config.toml
n_layer = 8
d_model = 384
n_experts = 32
experts_per_token = 1
d_expert = 576
d_shared_expert = 0
activation = "relu"
moe_layers = [1, 3, 5, 7]
router_score = "sigmoid"
normalize_top_k = false
routed_scale = 2.0
balance_loss = 0.00117
balance_bias = true
init_std_router = 0.0323
lr_router = 0.00044
vocab_size = 26779
norm = "layernorm"
norm_eps = 1e-05
tie_embeddings = false
optimizer = "soap_variant"
lr = 0.00716
grad_clip = 2.0
batch_tokens = 131072
seq_len = 512
train_tokens = 1120000000
steps = 8545
dataset = "wikipedia_en"
Below are experts of layer 5 (counted from 0) of a mixture-of-experts language model. Rows are named up (a neuron's input weights, with its number) and show model dimensions 0-47. Each number is 500 + 40 x the weight over its row's rms, rounded and kept within 0 to 999. Numbers have three digits each.
Before each expert's rows: "gets" lists some tokens that make up at least twice as much of what it gets as of all text. This comes from a sample of Wikipedia text that the model never trained on. Tokens count by the router's weight.

# expert 22
gets: " A", "A", " U", " a", "N", "5"
up0:592542478496510448467496476454531525512498468505423588449492436479475503478535409510534514479509486584500465447438477496476505469476476508581415
up1:538471501509501476457463459529442498484492446504539548510540525500596488481515446515505423519448490510435525496481473477554498467523456545577488
up2:466573498440516511503533500561560431473541487488392526540526466495503553510566552528405503529578529530505539509502449461556468458510530482469494
up3:448464484521495590507464494469491490501545467484437480511540498499477515471587515552535495498552472524464513472506474584509503455521476497500452
up4:535433526460519560573543598478526544487463602484525477519552513438469457462496497507448529524502548511419487522549558487520418519497512553531453
up5:532580452503504560472468490503463448466442535419432478476516477516488527520431487541461495468470464478456555534537526540540555494460404481470492
up6:507493481504521569552511557489523465526549454464497443503431532458527525523500499489519482520475490517505508564515523531439552503540513505540445
up7:507590475538529521453506456568530582466550475529550556541459479487540534444521481580530494505482427477536552584528470521442545486496527519541537
up8:519483527475456466405513546511465419527608496489483520442479540472504548511504472463557432511493479502461517476537463521542449492463514485501520
up9:519458457494582464485431552550502581468509524508531459464533532418555478483418468457532504483491503470546491477501487454477453460518535459494424
up10:581519465478552494444580529597502545500456494503504404557474556472510480512503527490487480504463495533543474604497541519480515422519550497429501
up11:516530437565499465565523503520443540526491466542502552496480489489501529466494506497512487517470492524468495556430486573462556492551463458570533
up12:518558520535519531458511598458431523541529452562435511502506461464496548530441478438530473592495492435492469483499506541495538495507492544535501
up13:577561542509450476499564465544512484450544574530391506520508466444548469505440517507480434483543492511389526426541471553527499485535559453486501
up14:495475476543563494504498540436503574444495490535493518437454516510482569507496495513483528524458450521529496550522590496476388468526548488541492
up15:505509502517485486521433511505492501502532556487574470475499525515518550560508479529460519479482536496455538464475557531498435538532475493514574
up16:481502460529432574534442494476534531458426548497485484521500585529502518495484565443499552526400508477520527550500529499552493474512537490495516
up17:419492482510518483448465540475516532481483460495468519497516463482483557526451294450490495438545469468510497504509485480450546479506512556475468
up18:510517489552511632513531534529540586565444492572459538500425478472468501509516546486476561459473514549512485495530549478496505570491472484506527
up19:540518507527494529460521545520461467487429551526470401487424560528501545494431519416445491507486471466460540462522496534505546498529508527481475
up20:451495543485540520486516544523429479478501444450497531484542419471518535497449435503552458494462462455504504512508438556470504454523533571485470
up21:559442472542498472513502472565476536485539494501536451519503545517451446496445477447559581501543492455406474481504509456493505481471572554484527
up22:510487529512458529546482523460488515497569557545477484471527468519495489558507521450431457406515548505507492574452457515483476443474456531506526
up23:519579498491537511531537501451474602575499481561472473508505554533465480525556461485543528520495455572561433509554479499493387493470551499446506
up24:481485547461501446517420509476502487550481526538518567542564538453488526543523497517466546534490499550507444535510557475457491428428552469570530
up25:581532490558512505457519563536449472523505522471479467474511433521527488499545479471501534561520536526428514485546465511495523534533505485475496
up26:540488509530565580471490523519585557539459501524457516548536498458477518477485457481572473500496540466501523490498474446550426512523582521488509
up27:489445573518501441486508483439488493513437559500422497437503483584458510536449496448506470457522488516492479500494531544524545538463494524493560
up28:545567467490484463462479540465447481504613515510428458460563462402500444511452488462493509497538485596503573524541544553538512480556468487469486
up29:480523513511540559507493458559497500509543575485557600544501501528421543470471524542521513521498558553552554530509516508506491475509500408538550
up30:545502445551504535469525472556527525472504538525555510491559541518447507576486448544557467486565535526496498527457479529525570488479477450534520
up31:517486456471460550551468545554499506500485552565467462485522507508483515457542444473459512531513441417600455506531510534483514396559552588507521
up32:518474485508495554514500553538513517525524478479438544515449502462571472606504535574512454536452506516581557469499560478458521500570489503457467
up33:417467580506452552472553531469430511439502415541398461522478515479491423435511525577553497492499471520503429520472508493471512543515558540518532
up34:493525539535524417496523510459485510466478489531581478489481548494454475515561572474478509521463465540450581496461428560524532480540529519470480
up35:538536485526543504495545442515474575540468541440443578516540573518565540475524577497526488489508504513590479494469553500543476463487458499475526
up36:488446436473486554552532468470468481449582452470468463500503493451480487437483410476506554513514410475446552467427497514470512519444465513499465
up37:458472425477510460510454522547477562534441410472502570444477450489475537479543513569522480542549602464521488496486499453462525568482534486506548
up38:537521452603519478492555538468571540512486449438554453465546548523519503493446479487573552534519501535429466520527413575520455557515580552451490
up39:478453411488479505504447430540506560404481463474584509506507466552467485470385554434443523554489495504444529515464511474542483487442530483493501
up40:487547533492498566552468475496458497496552431468514462441520511529474498473489514494501513447503512486499428540487459521409455510545441563553440
up41:557495528524504526479516547517447434474480457512597514516541426489467442550498526552536554519539498506541486546503496502495426486521523553470532
up42:496445513535507412555499540429485465454560552456477530504513564490571439509495478494483482425477465422456496465492504533483430538553550506563484
up43:513514474484497546474564442474381476528530555474461480565507475545499502495426552515516608481548467505431497491479482467428577458435545542427485
up44:556554471553478460554531478507509501542427482492439487550587494474471533592464485536476461507466516507502571507491483469424427481530503470487550
up45:545483616549566470471461550497490492510501583436529522482557515504492531569538500498524500515505548483585554511485480500448495583522473538533526
up46:490496526494486535498471522574501420511445491431464487477484533558610507562488538505448496533506442517517490478516476452529467581555475549466478
up47:508495525450512577436557492577493531465490480530494544423571493499496464486497460517456532477532567508504536473583566454515501547478522502433422
up48:573483476540512550572463516492526443501479515487476513466433507479504464539453471455480572542468491442430573521486465465524463479482477525575449
up49:546486575535420571462540487446524485521554464507439559444549535484564487572524525520554387528459482490498478484485538512526554488461481544474447
up50:529515436465500482566541464545499460538541566540529431495489503471489472489562440538487551452525458485465411519396454573473505520443524514455514
up51:452487496507507486493431571443516547477522524532430484507503498412455481533492436529510538449489452522470512480550527521525532450459517530460484
up52:454524505557497483551481533507499544516451525479558496552525510499524512508516566553513542487470495551511491420518515570511487516550490495569466
up53:504489483522547564553498522542546569479477514550561439530527447541445563500481515506485516447528497539481567501487536468496525503488526478494505
up54:499482562479471480459514457589505555521539460488455515549495475492523511429482400528541521479556500452542468459467524529564521485462473455406568
up55:540491414496503544524526459589533593508472505577558491468473494432452506467505537444534458488461503403549480504432438548500480506446507525490526
up56:533391532505493475540467515465541481526501438488491472458508468463467475510528521492463494509546437525490509520497564425491487462448444607550485
up57:505432507489517466449434565518526467462455458580478497517502553501488496523507544413515480520559468535562461547526507469457481548456507493504458
up58:471554436482566492506540507503538491468490470469480549492470446486497548498615552490552456534442518462421512465500435522439462497472404536506566
up59:458492449503548536455512473453494474491519563478543500427521398446482511535456533481501468531519542548417561521461462435563498507469465503487503
up60:511504550487492545475517450409494573425470534402486419456470496535483469536445499550524483551530477509397522406458466480451511540474457561534536
up61:451563505498457471473518525514473464536540490476527515468405466490555532518439503484478505521505422497476553472459508509509480503454481475474431
up62:498440466514535484490493500485450538557491543514531567472583485462433473554525503450481456471523462502489566462484519475532486513467516466456558
up63:537546529431478478513450484546548486543489439500439529482558504489535546525546496510529527499495425506494546532594472541477441456512453496469425
up64:520502551449546560547542535495440515494503413485433558426503441456412396449558499508439558582538473533591488537490525531478479495473471462443567
up65:521461522544492530558578517545481496511531503526554507552470464493518484473456493503480527456535462452409539540438501541552434489539565532523521
up66:545448442475508494516531478402546443515459473537473436493513498497549538494514531489542534476527494396546457498569489484518426512480522446482485
up67:498523561541484515504513530481496520482516482567488511485476532542549539517546560528522471548554450548537530524490489588508482500534575521572489
up68:537445536524473481546533518501529499447541475510463474556469504496532559502436486519535562529514530459446503492508485452514455513466515422507513
up69:488457559525422560520531501532516464536500501608547525459517508451498498501469518433517477499468484491577424519493541474453480534524503558504493
up70:449585493547523528518549514511516461475490527506455523554487545518494453514473516507508471499533529513475525466513473492488444426474492516464497
up71:509491515485443466444557523580471542486521486475514466495532467490462501448468486519479469486489420513454501476509459561466478497442516492524461
up72:511478499550526588486603541510503449469481506513485550454484495548458484582486423513487571590526449464533499555540562549500436503514511511528544
up73:502475459539588503523485505506412560547505490487553498446500473499445549494464501540447500460481471502518509552439530496572556558530443491548520
up74:427426486494601489548470539511503544521536485538524491503475529495535543490456468508494497542412436501463481492582496472516523472523503587576480
up75:631485431496554474468524441430515527543506503494464456543495498473512501488502534535486467449518496489431564472462507490495455489537528463483490
up76:460536532470415562555512460491465527510503497479545475463431508557525477533491414537457440479500472427467534499472523481470500464507496536507434
up77:524472476496474546524548465536408424458488523530493502503521537518497532513435537508469450508626528441470479450562524482460545441546487485412489
up78:507518469508498449495463505477482508559547495525501530465551472588507542413514551551467538512459543509537478581555501498541462457471481488443432
up79:576477502539501478557489550562470527488395509444485536478520494453416470461420491521516500509460470476483454581534517483516568464485507545465464
up80:441516447523483533539456503496488439490486468398489436526525486482475503457424458490514553497463496469465550474550478475552542501556502481474550
up81:587533518426503478494531496503553458540485411572497525519514529508488477499549468470434563475451499487551507482526433491433483521503499543481495
up82:539482509477576454491519523401487501479503507519481563514533396482490546476566477457507501507579502495496515525513533441506497540459546534469531
up83:517479497507443528515532513493455508529473535525521542479525479445551492554499585533520529514485496469533434537497432508598516493473526503539569
up84:500417520552496471523538583455498472542458550447410488427501502479491444499456568548499507497456466487522506411427518457459502533521552455530520
up85:518503535451456498489528497516473508459579561440452491495528491460397497550476528434443536595583423442483547480506541547496491533477552473557524
up86:526500563492548448535392509525490513545504479525417557493527489519499517511511499474507503542497490453552520492493539504462539483539478510504444
up87:606430552493512565466537555511513503477542550495551526500533495437459531514520496465498510452472551469484489468451436563529434515469496494483495
up88:466510548514586561468503485496548572526461506612496500499452492443552474499547548478580528482483509533425491476502551492511509597521531484572521
up89:430517543528506487526491460475540503481442519485467511478505500486455533427425491515521522448490523450467570463466491573475501509515498483513493
up90:487453499499541443551438502575526453488501488523421469519496488473485497603474481522508522431489463441465495516491486486434527469474470461585539
up91:496562479540577516521496556502508509520478517528544505448553501508478458511534479477477428556537528496449485485544535472416509490507421559520527
up92:580567455553503458518387490503483509524394535440428417513518518503447474527495466480512543587492496475492528461503500482493600490542492510561464
up93:487524491513517556528558535517480468488474509368505488461588507434498488493530526525408456537394444522487524530513579502413539512463520582537519
up94:507518490474458399589526559489530489475559503571464498496504525451521475516562498477512491477560549494549519544513455572457449484508561526441434
up95:432401519444475479535467494558434459491508598465515454472553523543557492548509578498452412538524521473505475539514493484473498590492482521537478
up96:488479502559485515513494493529492524452560511485552511422546518460510486498531570475622501535474442512504559477509513498465532437550427525508462
up97:566459527472525472563544475506542510503540534466473552500497557484470445545489566488509492533536543463487443564479475572500436492509537449537550
up98:510483431537506446468450512557489388516513528522527407509510513510504527534526518502509473520508479450486514500549528553538513498476516573454476
up99:508547488543484510487517502432495563497529515523529507461464465463485524496491500472514514542424488520495572495476485521519545479508571520497517
up100:526544543533496471473478511532379499447522443540499440503531529514460549505564576482444408450496425503547440520605498470471493495559519461516522
up101:513498445497456430513444563463441449462440464584567476434483542546430534518512477455527423562515543501510555471500498523443541510415547524451525
up102:462546528512522519499571527482543476542528455440485526405515464560489505434509448548519511473476466515530598565478537498414561423521467485507484
up103:579513480520474580449522465559512506442506520483493456520492553500520479490563481498518496549500497492439424549542506558516537427460365572552474
up104:517500525516489492524482423474585429563513487513462572523432464477531466438485474549427459492483523554537436545449516500500509532494503515484510
up105:542465426497518501526526473534461545555594451388482537523531462500499556414492510482453550499516537506525477447508539465535453514570520485501521
up106:486513435536464500522529552417500403530537465528487417446464604536487457543481423497447587513544495490559467405517534443497463540544484500545515
up107:512490430555460515485526517494487499592449475485497539514576483475530527463496549512529461494499476498420494513477447506469602540608544461505503
up108:514479475433465592497420522461534473536489502509520517507573430522498458501495482555538498483510470455453485496498459508533509468528477473532480
up109:533479539497513543495535494551472500501514457511483503531559519490465586413505471532533463465487482512566491536481470478470439431581508416477496
up110:487584555491556463411600507493531502514467518542499513416535505507507511544488500442533504467529530563463525566555478483546482559445446513491507
up111:561505470448468491474505511464506542475498414447578476527544554508440429435539473509537518487503502501565449430504510568586531460570533521463563
up112:467559507509438502544532538566432502557567521465583513536506457549529488520523453495450542517527504570552531505499519503564486534482519470468483
up113:514498495569519469525547461480537550459459487501448439505491526497475458439426488472473459549551473476492511501584550552433487481504434565533433
up114:392471538582489522623480493478464475541415494493454532401464451500505499535592501474536542477561469569485529554459536537516487473455545525481563
up115:511537533504469531507543475502496485447512490415418483490559548531508427558497502462463532530464521544410485438520480522431429501461559473511488
up116:551569505531539500480448477492457520487436532524495394428554457428492471462536584491530465509496494508468468486475497585508511454454545457542621
up117:500497566509533478531505527499531438522518513480454400462524524523443540582511529546410504444491550562453556496520510487541549466476504467487484
up118:508497481565558514572540517503485490547543552534563524532521499522603441532527455505495471521527525443428423481503476464527505544387500519499486
up119:532564472527475488452507487534483545525457526440533579615492469482468551465421448509468508492447394432466505520569428513474542502471476445415535
up120:538503547463410467534507459550511509492494483510583519539498559481519494529518478550559515455474431471533521559517492387570543520521550519486530
up121:483539450514403460429516472490459593509480532529452524510510517588500510536482538510531492512500506597533505468498450491395420553538477472573527
up122:458530491538521437560460521482520529581542552428491451559485496464506439489574519543462452451530497486572540510478576498478552507499508483468544
up123:527531465453444471435492486522510463531459499443431501488458538466477518546450467519506535519442435558529512414532498426463534462513492480502468